Weights of a small mixture-of-experts language model, trained from scratch on English Wikipedia.
Size: width 192, 28.5M parameters.
Training: 267M tokens, 4073 steps.
Below are experts of layer 2 (counted from 0) of a mixture-of-experts language model. Rows are named router (the router's row for the expert), gate (a neuron's input weights, with its number), up (a neuron's input weights, with its number), down (a neuron's output weights, with its number) and show model dimensions 0-95. Each number is 128 + 32 x the weight over its row's rms, rounded and kept within 0 to 255. Numbers have three digits each.
Before each expert's rows: "raises" lists some tokens whose logits its average output raises strongly, later layers aside; "gets" lists some tokens that make up at least twice as much of what it gets as of all text. This comes from a sample of Wikipedia text that the model never trained on. Tokens count by the router's weight.

# expert 141
raises: "ard", "al", "or"
gets: "p", "g", "h", "l", "k", "w"
router:143114178169089157093119144162112061165143097152104073154140160148144151097158176130095179073097190133109129149187109133118167154153112122151086150058098105099206125131190155154146161155129154098098096095163089151162084090084085086164084143170089148120091116132146146115086089102127156175
gate0:146176149139105167126131109126134137176102153134115088138110172136115134160142143087146156103135101140153091131111145142126127134105127120103114136195109118155158115032216100108121125111121130100139172173087117140151146110097147127135138138114161124122113169106128145123176075196054168161
up0:192162153165139110114145121125168108106136139154145113077133165151132186130116146092144179083195157155153113179093129127163143102091132129126108148087088121121142108091173090127140119135134120110123134153146081171146127126062131140245132143098106162167126135138120130138147101172124144135
down0:162143078178087098133191130120123116055108248111133209144134144191185101139111105172143057145133105120098132128131167128124080113104101128158129155119102117154168145129188093146132112112077077155149219133160105082076095090157115119170119083138097104115128090101084143106105155086156100122
gate1:106133132144126126115083159156145091104148125096138121166099111086162160113085093159145170087151130127087105118080150118092107166111146167151117147131113129137122181094091070120102118149141146125215121159125068147162105134099083095088157170135128158154126191140128078129164147114183103134
up1:124139162175137114163140131098138134066113155060162123164131103121138132095143119152086079070160142143075143102148119008115119113135097149124145119131124161132126122123107128095137178148119114125158202107122077142095088163087126170112141104128076162032148138114096126193106102069166076168
down1:099095141127137102122148051145112157066150121103118130142134138110109097128093119132122106110119114126127107110139112078103121134127150134065130121078142166111195155207103184156108154090103155150087147144078180134100138167119104124156078085188134121143126039161149124176164113110129121150
gate2:142145171084151127100119140138198149144152091161193142106150130145164127114167189106139172107094119222131111138109140136121086089193101157205194122063144084055124145113140129136126093140148136148059093179158128139163096094047141118144139133217137076136149117089138099173150083129089168099
up2:125148158105183099088158154128156124076109121138178121113114143110105132146152141079178184103107050129143124114175157144167110107125135142131145093149130147113103166106130124126121098091124103174118167127126128148120103108067152138114152102148102054176153141061080154183166078178112144076
down2:091126105145208163126126124162119152102169132172230128109122157192145148126180079082117175124076115154155054103078164133190137155136147126123138144092178140141158063120155152182097128167156087113100149170135173136141093140119126108135100159057138132176133142111132127155160108127080097107
gate3:126164136102128131164116127150161135116104130144084116144148107119112177113147147122145178119132160166179110112105150121172149203103135109139115170122105149146184133105152133090104130158104125092146125119148049023145146146104114126140166136089118139194110113104106100133112092132089153143
up3:138151134120157128127128111156137119134139127128000129178164153137094160005151125123126194094162178177172141141067128128157149158104185098163116163100118155150176129106145129106115079156129134100129131105139042098168126141089082127151192159080110117199086128138120124142122093126117142149
down3:169160088130121104132187040142154149128080164134098172143164073148123086144134101167134123194142103086138150090137157156110074149113174130087089154093102155162154177116152116153101106123039128138144136112147116132031116087135101133108133127108131104139152120144125158100167145111188122126
gate4:122133072135143093129113102145133124155133086104089177120149073110103130155113126130078138127081170144110115086131118139160194154117108084151131132119113098135058118102106090125135137167129126201175113189130104173144095128127143201106134144104131133122090146152143111103100131142136133163
up4:146123157153108136135131175108104121129141146130155091149128179159189104075155150141109091138140081083119114243026129111070096097170139185096159137090106134127172113160135189037116143176151116086077145088140112088128145142134115103170123136147171115095123127141144117159165109105119132125
down4:137123130187136064100132117072123158135144083134149069150117090156148125104182100075095131174112104136162115159149147109123142080145144124126134101136120150124128048090159179122117115132152167069093154108097149147124091152116092050122170158186118161130113127083175101122115153098142107090
gate5:165152132138103130144106103161107102194162139208106117102154106151138126142152211155119080109121214079169165165175142098147132155123116137200147156111128134080084087202162091082125181135103171140142077178166124138152130080164069097122110151100055155174117160173143110174056154120152115146
up5:103177112138115087120125093119124146205111141103117117069134135139092122160116164141073106100128173110206150156163158108150119160115123145155167129109138123105101115200164070080124178122096145144126092198131159143126137045209080091110154155063113161175134160145132113140070153145127121114
down5:156156122123065124176197054119162151203163143173127139118162055101080142201108168134156214114111153143105129062176120133146127165060116116144115165130134117114134134133152113137109151164158142107177131105106112172117091072130108095087066192083107037149159123133098146161107093105128157117
gate6:156136100117105242130082138120134145166133094146126091131114125137151177131143137151195129139124159115127160176158138118128140179138147108130135163106098087018160052132164111114084129134168149174126093143146125134153096105117102092139134136162136109191144122151155120068130120160106147168
up6:138088171139108049125146115142099124088157160134145156115157134148132130110141134128103120124137085145162130107103089146062161066135085179141089122149124161217090166142108182166137125179124137090158136095114115092128152162117127154139111165109077157096132119090118165175117133104099123122
down6:174129115144188218048074161162062142085123045152143118160176134113142099113126148190127115112145126096175108139115106154056181183125166116106167104139137148096152128143103171094158133090092137180103070117118152163130125174128100109134118140131187147151118110171128142130110117107168150133
gate7:143120115133113197112107157160129095144140131110148076183076106205161129159128165186110148102145116073119153128140078123096118230136103083130130145134120136119150064109081119158112112133169107128175121100130121100110116096104146051152142128129158101097103167195119184067106109140113150114
up7:088156102084144157120129082106163101117106165107155091088079137168123153178094130191166178079166128081124100104104085132167113146091161100124126148143146165109143103054133097182220121082141106143195155136099155077106160085113168108115141101114171103138144184098102212116150096142145149118
down7:137098106119085109102098160112139145179161089145129151079098158126104189077098182152146116139097109153104193130158113091173115081144142139097091153141153139137125139152086097111048114106187158116167172220086130080089214149142140116121095133125140107150115124157132118150115135144103101085
gate8:143140098132120194142124127133124115121127116139107144139169124169102072107142133197099090180106129138162153194161141147169102000128110133139155052143137132103114142122171155108139152113113142091146167134138160112124130171139104155151099115143086129132114145137140114115090140085137123124
up8:118101139118124039122122127140127121156142124122207120093119125104141172125117121124160184130160135137079124085114104122075157174143105058137161181145121107193115092141078086139152091139182133180126100156169083150155102092127109129084178141084153136126137099102129130119183101115154167111
down8:170154106077154146083091210056098102108183085198152115081153136161152140133102069127061146144110113060096153147184113129102122106147149196145153098125075136120082149158081127139132120114133072122111137100111146132179112103119120113130078157186191069093141095129037144118121115090133132176
gate9:139142124075146116107139113115114097133133150156038077157171108140148112167255165079123151145107102107251159096133146139152138104131116150134112099116182118135130151164175129133171111115143121160133134122126145131104127117096134094170120156182118109114116159077120082156106135111119137107
up9:136109113061136118151102166092153185159160077083160164087108153147137103110078158085082131138135129157099125164048090108089113110125128127158181144161097112123063085124058161123077173160159145126115110161121112135157086155131135179111146135076164088155127137149166172090175102119133100144
down9:185165117097179139123073198133130102088140139136208064052127135124122070136095130140122096126076151121092171130092126151196180116128110119149125125169126108121126060140106152143159086132065089096115134149147137167157168148140095105134102159147134128130161134119146106128125118124179097160
gate10:134157166133134167135230142176052091134141067136094140192161152131130154097146165150112164071117182124113143118129136162153125149140101094131101118101137138073117140127147120247088183063112104127148109146155104107151147137126109139172129123137068063170114139122140159174075122129069183171
up10:105170171118155162140170155105113047097110143097072133189134155114112129132171123144124189083164149124090122101152148125112122154137152069083113124138181164111128177120157071156081154095101055151125156144146124090088152141161161074135172072123085059159138157120134132176079129110103133153
down10:085062094134142138126147009189167154165111140171087149151103088068171143136142136098127124176101152090105121176160106137124150150120156107117105117135106123103142147077140134120084167125148188120174105176142095088169126154153150123141183120097122126175160156156154074123097151125071186120

# expert 15
raises: "=", "-", "S", "M", "L", "C"
gets: "S", "us", "ho", "o", "x", "O"
router:178078158175087109107110167177123103169166065151117097140126103170178158101198126120115134089107185158115165149140073175074163152139090151141100133066085088101170086118143149139132179150121165076109129102168076148146108097093151094166085163132109090115094108122155198145139100099133174149
gate0:152117141202098095131058161138087108070135113135083133127158116167173136099152151115109151119127104188078174123155107162115165131162137180126130084141103081059157136111104065122169169126092107127027165059129103127117137103157136146140091161116141124102117123177156176169150129118142164105
up0:159135112173104082119076126120095119066120154118100145100160105154183115103149123118136129147145081188103177108136126170133173143168150182104146077157097062069107127095093165103146167104122162148164177065100141129096155076162154165121123154093161115134158142177155143181255139141159129088
down0:115129144138141105174071082094101101108106153102141255135152136119219081115119116070155140140137130188119143113117152159134128180121138157129138091120144111150053122096130095123113111126145103156156141087075138086091145113130141145106153082163144000134118158148151149146136136115135161091
gate1:115139149120149118176130164155111116113116145118131019110158120135237111097174098192137107105103122134180174112121154138132129116119111133100148099102155106127170150130117146111132145126128119112119123117129118094108155142097115124142093000129119145145101110130142151130109156134109128126
up1:078142125138143177202117104114096132129086183110129133064134067113114153114184094129165091107126136125158151118107146119094113145091112133099124113113159071162247163189097124107149161146109104103102109126112128110135160176112123111106122107142100146122086091081112141117078151157172122138
down1:117117118131147158146165175171152118130074096125136113145171166096107164125105086068132111080167133132075143062146138107058170134113075104096135134116130103147145115108098164174112116089152102132168123158075131133117106094166148102135108143164101063129131090070079094148163170202127229091
gate2:138097145133114144103106166110107124178116100129168105149128118159117125116121024192111115129229178156148187103138085150005152116118134113155126186145085090094081114135103131135129202151141145143150124156123136108153122090183126112159119126086101165122114104122153128113104096120124089109
up2:132067083119122152120099199128108117132087103132141116147110078132102128121101098179172106116110168162115164080129101142066145155073150152121134168181110106104110122146093116101092168136157136142091158146110120099082137121150123099136099068090118141072114101084137127100111096160224123105
down2:111139169078189125121092137037163179150091164106166128124082110126109081119150088148104118078157146131182174165164191104153157136130111101102118149111145103145093137138107159171139177162132138174110171118144177125108165123111163135189117103164160112135110120088202151126153079103077127108
gate3:128076126128096161207141089143255169179152108113146208092109119080115151148128078145131102117137122103154143173120145033122148154149135093133120123102134097143191131157106108116093147122179107084176112092128143133163160141112139108140161128140106088130140088090056093104116122153135158148
up3:143070110163071137128160074086111099108131144178135102104118101162116143108143159100127109208156108146200133155137105146100103085122147156160079115115127118138200132186135163112120107099146105074140145113111142131173156096130148109167135159155173127158116100089101131089117096134168096116
down3:119076095142089185076087080170116059123110104138113094076095078178125147149115087122143121136126091176141109158146105155129121133097110154087129114193124136148096133157203125172134120123132142101111186107111133146094137104102209127160107116116162137161116107099120179115079135206164136166
gate4:144100139140143163167104143136126138137112092143125049171147104255143101097107112148084156114087124133110127118129101148106132191146095132133058145139092141115126098111134125141099091151150174063068122071145127151138120255152118110137097148161153165115070129177174128152135135129134176132
up4:115183151163131092060156102161122117123134160139094130151137160090126128160157125167104155072128145156152096138153185078183103124113115118153135106111134153147128150150158151143206084142158148154130111100097114151130127089144098102124121166160106168060148222124116151179125161112130061138
down4:096074121144084152152117110132120148130155151111132148097104132135111120088131131112138094187096066143097122115139091150128136147137112073091193134117154135159102083198096109137110113139083081143080150102121146102127050071146113099143132099117214143179153120116093115078104119116097113182
gate5:132103163147126101117116078108117134166169137150165106149209118134135158169188145155086146151138117142127144134153145116157133065170141098134128117123120058145101085163137122107133170165130153122157118058108156162124064090111128136148135180109152177158132149158102125158114110032150102144
up5:137147086121147158152135201167112061080099108146055142145097150156147137108099157099137168095097140139113236116135128131086146186128092159144102116127123160102163086135142156164128106123135119113113122134159055111165162177085114082125082109167093079095098087073154156091127121140104166155
down5:173116093149124176145089144165181123087088121147115097099120109101122120068085150143179118125118124247143119141105144125162119072146077155166059126169099140067160109116147143181156126152115111068120144091143123123143136128072123131112139151115136129138118133142124074092071108153120121148
gate6:190111144216092111091009083162134112126131044117175099097102110128162159125206111069144105103139164160151146107113129126134126096152128145119141119066083168138117095126117143099110152143121127154131131134136050103131132107147115121143092172126116112159144123144121162179117162119060107157
up6:131147154144126145155085213128090169120118089121078113151129151156087122053191153130116142161131091149141131106167118116138161192154085156177084109164110105078172137139150179160164196137204124059138119133158123146155106147112102108152070131149077155092072094097188075111125117118158186152
down6:130099164147152108083096118137176126170158162085142064116091144131143166108138193216106087130136137036143112191139094116159147120093141136141099134121108115040206168171146128103140139102212143083119118159150086121155101097098117065166095155115143233173180110116117120104139084139120079160
gate7:155125126201087096140086171130085129076046094105085165139236099200162127125152132115113156143139142185070178109171097189135139130151151167110163092092092139083137116109096150095156164128161124136072159082124083117115144106153146125136127131114147113094124141155165158174168148075138186107
up7:164135100180090076127082153104122142069105129112074152109138081147172119115106121113143136155157109191086171108160097181124183143167157185103135076131103084079094144093091136079124170108124106162167162071023115085091162115170157150132150139090171116124147150164163159155172147176167141098
down7:131129144129140111183075110100109106112106153097142255132152132122162075114125111072158145145145113194115136109118149160131150177117138151126141096119142115149052122077129112121111112124130097154152145092074135129146141110129166144099150080138145000124119164144146145142122133126163164087
gate8:123140146132135133159182117149136111110158096164034182110111131148153121109139122080093116113099153149097147120096095133161097129186142124167082085125091122101182159164117146167142133133139157063151129137102143066173156165090117118207128116094109104152119082068166154110176130141075203131
up8:144124112143139116105039129145113255143102102157214058165156125114125124143141149106162108136106135121164144149128125107096187141101125155105152143138146105122141081108127148101126140165140121169147097117134117159109081038164101147133153154190136138101106139134110065133104118116154096154
down8:140133155053108176108106159202120109115135192180117125127163169124141104130139142075117161167157146129063164163159153058209123146198119118140122150132106123138110106130095097126096199117098147144071144126120149093145157140110097127090122054155156070129113096133157134150131112094186132118
gate9:126161143157145116147144106170110135109140117122049145107161114174089124099189129192102132149092136097149137087090126124115148088111103132111130057091116147185171131134134153097134140166129159090068139130098128166154122153101103124144090149160108106102071129147116150230070151139145147105
up9:105175091048175142197135092165132149105077213099085169108146087140121180089156080162134137132090103107159112113091134156126173124092129151101135088072125168150193147101145094113111190142093170077136170182081118147165112119103130125146106155125083121150047151167112141159210146167119125117
down9:167148161155130145156171118140096146094118097171142125094126124151048131097118137110157123122145080153175124150129133114128126126140142095071153196110105136137096167103097112136155151137120106098161107145128106171108028179138169104107133143133113153129180123184086137169129148129083113132
gate10:118050143124120113161110177166137163093082099127108243102096108119121124091122091169167127053147136113124171121097142142125135147143142146115124121118149135138167158159110144144119128153132142077138155097122100155122145162120126103147088106156108115127113109166098160125118179148128169157
up10:107122151125048092149159179143131157132101106113108169015115118132146062102114091158167184094162157081121175119106126155112134117025145141126135173090116136143146169082091121150125178172117150100126132178114113157130144147152129136148053105148109121183154225224135122132115165092114090149
down10:140154165127124137115138104159240114151169115202118109064165144095121111191120133118133144103124079164152118113097134154125153114110128142068106115133144085098097126159086106122142143146078157171108124152162104129136052184070202139119170130110154162127147165124152148163190117119199128090

# expert 153
raises: "o", "ing", "ad"
gets: "r", "ur", "a", "al", "y", "ar"
router:155103158183098146123103132135090111190166094165081078167152151161148165100154187119078126091093147147122132135162133108104140164160085134143101158074074086098189097156167183141148146171152191088111084109154103126161091125101120092174124132170132134076108086145132134125073072069135135171
gate0:157137165126128146116079142143101133190117146115130067162148096115158110118149151089124107115112166130168137085109127103124165169149033031082149150128124091079172127169119131110112118153117138133110043123126095142119090123089169109108123175135152118184089120209160154145108110175143113136
up0:129167131150146144127109126145150136199097172121111085181153080111202092156125152081123085117063122107178118101087169077138092153150153024070169156154172072124184157178128123106145092150111159172126126142095103127082084139124134140093152149143135114163101150113134128153135127165126092109
down0:089180154203147147146134108143130082075168157072182082132146078109140129093144169112116122091129088179092118121103155161151091165088146112080144063137131112123123141107108067106171125154109141155116096210143163157102153124145174138101174080105126166125158106119162118128081180099110179158
gate1:124156132080133108122148116158131150107098129147075108102189026163134139120122168092076112165137111178150101255146130143130143098117120195127173087131123105137105126122126189120123114168121167130116152135079155105152145125125130170189125114129158146052143131131135093131159132110097086123
up1:162130099129115151132122126132108101136118124125149145157084176090128078139119051115160118132061128108110136110100133086090154148159126051135124072139175142144186118114121053141115100072151088143128127125132100100084133123098095135095148141140134129134084110128127138089129144161168150104
down1:150180142115202167136108123181115131112143155097100078178141091134114090099126165107072160165161089120128117150170118110097081118107059148102173125135150147118077032087096154098177111211156159146106104126178113187150117105142147125117176187145083124123156106156154073084120113175133132151
gate2:148096088165130130144090237086126154067181108127104139111140105149121061131161168167089141159074125142106127173096113136148147137152135129129132077134051132209130138141136180117157091101098144158143118114178123109096124148115091146120139151098125175090138107134127193175090135136166157133
up2:126140093121137120113087174090124134076036137107096138113152099118077092153115164101119091124089109093163073137111162102126109111141145148150162099206097099151161158101122076109107091092080114155164141181129179105069145125139159156100176119110144135095133116096101100164072114165146142154
down2:150139103145139123158112110135113137135121172148130137177113139087112087172120060198105136121136139120115118096082122130065141156134099116128157107148151096162144109165141167142127128103135118107125112169123060109218111136116158125127124099127077149069116132168124117177140159093154148174
gate3:119113143101165154159141102143109139196142131101104126108169144176109147083171082169132131130090091119098156145129113175116143171176177132059063116104079087101163127139137125131120171138157119071118087107126122106125145117150129099134114143183056134047115083154174132188165101070160145115
up3:106150113111139126167159094128112153181113141080098184152165117140093220106142069134111133154097079106081140132106132140139255148165123130108100113099106093130142155111092124132110148132145088000095097116098155118116169154156151133135126113152089121021118109175173090143151138091160143106
down3:139110130079086165180111111122108100111109128078089134149132121071094149086063119117136150167086113108163142159115140157081135180158111164123164112147148157162184160087114152131160130163160175077152137172124082130063148089187157084021155161166146070229122091094103153127118089099145096145
gate4:137132157111152039082126109120126129129103146168119092095148139075130158121136052159149146136145109176173124126152079085146147120129109140124047119248171090154136100132137125158136074110100194126087129139111137146155128180092121153136167170108138216162087136152152126134120159110084059127
up4:109137106191122122128101128149093087143129142122125053146136195119173111167146103075062109070114138168155146100132118118149105093115127055109193126116146150145093124129185151135207145122101122135140159125179125159140155114053112175136099165161138153122099112117147118132158136072101039140
down4:147153161129133116136130107100145067129110084126143153185124174116077158106177128127144161142111086189077113122137125094102091091137139057089093115184123094162119160148112125094105126151113098161143176080114105156160150085145139164128155054172123082114180131089038127101117112108131122136
gate5:138163164131028128150156133137099255104133109098136062185086143125118128132189146089107151123149154148183140143221123149097108111113146079152139180092118113139138206153092172144128124172128140108126109128178100091118077085145139097132082129191159100135116115126133111099126141087120108143
up5:137092095184216096065080144219118040133222116131124129105164099130157145124122150181146119115148124118109153129073078134123156121121106152142081124179131150111128082119146105123162173136151157157122102102114110221195174131133109126119165144089115225116115162243155180139137148116127107094
down5:109119098167132118085096128164079161113146108114051052161165179113136124141104168131148097189141062127162079132168105081112074157094158163144140153116150068147169160149142097124116100119102202069128111161101128136112114152075118110146105126144119130167134129193077148136134109117148100166
gate6:149121161089081099143109159125143085126111129133159134093113085125139140135127144125086145047136124146097108088097108147152135078137101104151144159058100081090122128198128104181172148125116120174042131103121112222122059114092118148114132154131133122179133149162120133098164154115127155090
up6:149092088161131185074122135151100100149145106177112117162137143139144148137153112151139174180123166137086191170160083137093117179144117132121086122157086158121117092085160105127143134145122116113120084110175096089144164093139097031157113155146139138141101077140152165094151122105144133076
down6:162124131130073046105071089132126098127085140071150154145093098177159120111146111137136147134156130138113111097115121151064164132075125137118153128066120133137116132141174103082084111133165165130157135138165087089131075122129168090157165149140133151077112132111145078136089126093132121141
gate7:150099122132116122151122167174112095134129094072051130142117164128206063097145188169088047060119155111161118112099110091070118142152143080224123183144120118142125128151074126204116127148155103101134130094127105186138119121107153097071177131132149062101098125166132172113138093130098113119
up7:139140112102139112153111161145139087145110082086111162125123133113187064152149120161089103070116114104176100105081147082100095156142181088136133171165109100135164145175071122228151089123159109116112121128100114175114132137127179112071186128142177082087116144170123130067064119143087090106
down7:135085164175144147091140115141143156121103175139117099127088147109129129160107138119075073084192134140142087121174096087096125167158112100055136144155119146056121065126153155083135093139117093142134128089066156175107109126131114146124102150078120134131126118145229153141118119124092085128
gate8:122154133148140127093139119128139088196086139098160119152171167121147109159132109126108156112126117119140152132147149126124102023151077096063136147099166069159100127145140135105144181143136136158115121160142133124118110129166155136070120113171160138076117150086108140159122124025083128079
up8:125147149161120148090126127109123102193085133096169111150166181131140120148135105133114169097119125117114151134137143149119102048174060111083129166072073097148105127153148123113147192147120131123112110171146130127125115113174166132069127122162139149101118142105114144158094178030100142089
down8:161146126151118102161105057121158123108112166083136187132087169106117138172115131101124161130091056087135099051154198102092128078149071144097101135088112141210100194129093198094068184090091151154155126096117098107107105126153139138138141128117129144200116148129103141081142108166142112152
gate9:155102146128131213169167168160148100108199109131136093181156092142180157140159144067092096116139129079117117156137113126130134187139116115137119126069111138112137126139124169182157139117107114167143131054099098130120135114148113107143135135113114030197135129118121135129102101110122147177
up9:126174124182149147096144158124084096157112159119159136123116142144088107109122126176121146132124055138146142153142146151148083129138076174101139117154042204119154141122123110098162096156144096091117111149144136125067128104169112084111080136193143217068127097138113153150154152127216118060
down9:139114108112114126118095110120146128151148076120146112133099079073126113150158063085133132077190130097109124093158032073148148159132169175148152173093149123103105109143119169136118164136141087100159148124149108139117085172100094103183083171146126108130118129147184128151110129112069139091
gate10:125143179143123090053124134129124104130105120183135081197185093127121177152137114069142152178169169169096120114207151133115129154098109084133124125107124120110088142113132117087080146148138200178132126152107054132131105134113108116182149118158135120139141144118117113110161181094119112150
up10:164111125096130184174155097149163135178140104122086092076097138145169111127156082129102152118073128119163151156091097171131153124147166114151081133074071113108169120172141152172172153123136108123084109082118146145131148100142148101148114134117089096150113103115150197113142111168114140124
down10:085117125175136129117064135143089085123119117068142161130152100077136130127164091138142099160120117132190114127125078139088094150135107154119141090158075079071159123125090095091098141123107125162173143190098130116117119036075167094105094152134136091161149072192103127123161132120069201127

# expert 131
raises: "an", "um", "ta"
gets: "u", "fe", "na", "in", "e", "ur"
router:153058132156123134105102186181129098132164075149139111150111161156142127116158168120094148108134139122100162154146097135086123112153082145148097146111116111088162092152148193182136115160152155110109132073186068129168132114089106075158109145180119118100078064125179173141086099114115159157
gate0:155113136144109119161074167128113000119131059130132095144154126129145135131165136127151128115153112131141146131087127150180125136116085079148095145074087115147255116128089144207125127141177129101115125104144089132155132125115127087134162135152108196086097117162124108077120127135044156188
up0:113102188103150133113133086158112116165139109157169157138104107112159150106096130152092177086098149117133127105154111133115124110101164124175137129141140078050096126112149110066143165159162155090179077154135155157115129138147114134159070150170140155109124087129136114165147107101160138073
down0:115192169063118133155119146103146109111157167145065136120189133158131098152146149090086104135130133177182172132096145168091118119177133150176157134178134083168160136133052131095055132157161152145091122132234175115129088112122114121130151130149101133139125149111184068140136103203130089139
gate1:102125130095117168119149115164092112117184126132091076176128123127155189112135107118139131173136091141143113095113141063139088161101136136110103091126132118119135132114091134149107103125026125124169155145171119121175141120097118047164103136212111140155100078146149093155136142157133146105
up1:103120117107145186108141166145115110091157130116046077135108148125155152156153120163138081143139116142121120113071155059106115093127146095085142096178141135133128132138112124152096102115093157116141176124163067036152227118097172086113119112149133070115143082114138118105107140142117139101
down1:105138120083114084132143125111100110183133166172133094065127134140118180115151109102114133082135154171081114097059098123120161146177038160137144107135064124137134074115168147157105091185156130105153185138105118136151098102142127184066125103150135117091144125121176123161151132125111108166
gate2:110117138114097118148099097108127058145114137086119115147111128118111125109251113119185102149122136070153168147099124247105141150121159141155164151151163126147139127126152082093160121147127123072095126139142104109103124087163119074098101144164100040128079141072159127129193112149148151116
up2:102152135113160102155131117135126148146072113096145134123081115092101160171099120125194096144092111130176163128096094134110154154091164150158147111129181129143111109132123069137148105117139127123115113153130095091134145127158138088146125140153128116139113123082149131080137126148136148184
down2:131122186112142167144159171108127178079174123183122153068114110099159140106132090128117161130111160168096113162106132094146136102164114144091103091088118151152068167106144191103082138149149129173163168105140155152104082131132101138161117075134155114129108140062128104140171161105132109135
gate3:129120108114141112131085196186153159077113069111107074127123103081148118145129109085119161087091122080140094135165129137073150158157189131119124152148155119137147154140122150181186112108179179112138109081112141106117153166090150118143148117083133116176108093076106182102098104126124135139
up3:103164105127125103109105205106148132114124116111171064193106016125138110138154115070122144004104142123076142075162148118079133141110110036115139230128143132103149153156197181139166111092149092169096140098104101154124098116094138097132137139135132142135116136112165149119106106118162098183
down3:180116145141130168137105118155086130137171125089074223077162151071072193136104115117107081126113104157119136141091163072095065171136148106133150106093164072160128170133132140174149158125123135109109137110094132105087101102103164161176089139166133082124130081102059141187115144200128076206
gate4:100117144096126062135147129181139168109154123121178120151100091122235124199147109164138125071146152091052141094164113185132117108130164107115083164112138113105133116143111156144092167140146133119182134093117107156098144096116156105085074130105134146135095193192127148133125131166099110113
up4:121123140128143128101104215243133128111105102126164127155107140128155000156133099165121143108125192108062144168131104132128127090129111131144015153143133110076128130137159165144162160096171116177109096085138095124137123124098146140127108131116134172139121157099134212114074114147122140162
down4:098142169092127142156068176160094158107101154090121176077137122108134145136091110113093081094122106158139113162090180166079118167140173140116113083103110092130043184120096183102126170120132141128113136139107175137164164148173099130172101080111126156138148130125092191140155117116112107107
gate5:180125101141120080098100111130140132099092100118161139115064134223145115079126175115111118160147133138133141216138137152128097066153126114122129113127134100131112122072100154097004121124114175116105119175147101143083095145130147143119129115133127109092155170155141063143083117174118146145
up5:109111121146120083080103093108143113083110145072144126103076120172137137110097133076038105129150128170121128130132124151119124100136127144111118117133127133133132131107111146104145102112118172137012138128125119137111125155109150124117146142069142137082150142171138144135136103147126128135
down5:165077123119149208130111144143190167209137200160149106087129072151117135092109170118112152221123158147151069090148118082159131121126134122117168147148093107202124150088151116136073124115134146099126169121163131152107143133118155105149115086100154082154093120117097098121095101095128157072
gate6:104044114155124126163090147143134156147111133119173124081112114138177141147140127103124123131124123103141144090134091138112101090111096146129106163113094134101144158229125156132173083153161143120183135128124141160123155077098147090106103150171131159084128118145150115171104138130092107085
up6:109130140132103111147092183113124107147120152128195107123104111110139100146106122155150127155117098079126109124133094112000128151110112130148155130121130149155121133094154158132144120132153230139112108165107134112132129098164103104138123145098254169105137150014119131107097090144039101122
down6:181166078050150123113113120131185122153163110155146128146127101114109154166143112112118145167144112105140152144141174139021114161135146160120111128132056079144091155192049133144092137123083156175148086147098144123099084157109055100121142140106120151062150128175159142107150151123107049101
gate7:117125111105071133138120170180120156114175066133165131106169136118154149101108147094088117132086122123216151135093045166133128135174149195114095133046130164134159126116111136127112092112120208154139098113149057094139104127113159156174152139113171090164072098131146124145166112119170241163
up7:127133116071078162112100197160113170105122123133171127093000147145122107167067099115121142164119101141192140155102072163246086115139135166119144089110141138138134161126122164130138078122122134142118157113146129150102101139125122198111126138144159143084115117124121139132186152174141179120
down7:082119155075151130071108110207164169109118083065085118175090097131156179112149133177080123096130082144119170117082075163157136144116152046107105182149141145076131122103098105153100123132137129131059137065134127114135116132140155146134146164143131095124140104133168194108190108131111150152
gate8:123136142134126128158101167158133138136113130169125092137138089175167111148138141086126155107146159068240115127166138163046112113136089113112138161115144086139112126134144195140143149132167136126170117107104124133146119098142138126095127111171136100117108153145156133138078131149080068160
up8:031113163153130152144167085110049169124122131138199147136055166125112139094120062065145119142153128128075116092152155123138127127122154135127100116143117149137108159125080095165124114141075108103116145124145000105125137133184117145136162130134128139126142146192105108129133146153169142149
down8:161135090120127102147094156152103155099171087210163064152128142097133126123151115141154178152058129111095093154096122106173127150111156116136134109184077162130104121173120136136105108097165141134146158019156161131146145157140091171148154139138100124117092086109086158107170098081116116161
gate9:156072127136082126125135129178110132122135090141143112118119115164133093070172103114071075152134184123121162204133088106128150087123129158163118136090102133159173108127103165166148188126164102047151072131163140115140152154071130135138098101175086124146097109107146087104114102112171185119
up9:155223156149127154152107142139132066158101142116068105159147154147141141163132151142163206112110163170123103130176147103142140135136074072132153118133100070098104127134180119095127148144118146170085115128123099164172066105166085103168110141099135159141130165122141163095120023115096091112
down9:155081152094112130091093124188080120161129132114094146186120116115061165094189154128145161093134084137108121108179093124124109110145141111099178151178112161118191101127118107140189147167129111133151178133103140169084145084105114149093153169100025089063086147172138149094154140155138208099
gate10:114142107161106168174102154113142109133105092126118161120109092105161124121148160174105105120131138010094143078128107119121131111113063039136106200136114114129137118137148185159101109140156097090177142013157158139117150122103146126108146108047141162078133080131126086095059134125112098152
up10:160183136102142079109165070141102127116133153118145102129143132152106116133111111100171111131127112169193115214134155127139128160134253186124154042111122130126115116130075088077146144122109154168088116178142130140134101141154130127155100131188112096150125174146105113153167126152134162109
down10:126144066163145142080145122092153146092189076172134058160142099193161124097148138134136165105098135111131118128114140130133127083126066147179142129174115150094165074101130117203145095135148151103096125192162182092158138137149156151116135136127141129111153175111174134070067091081148157112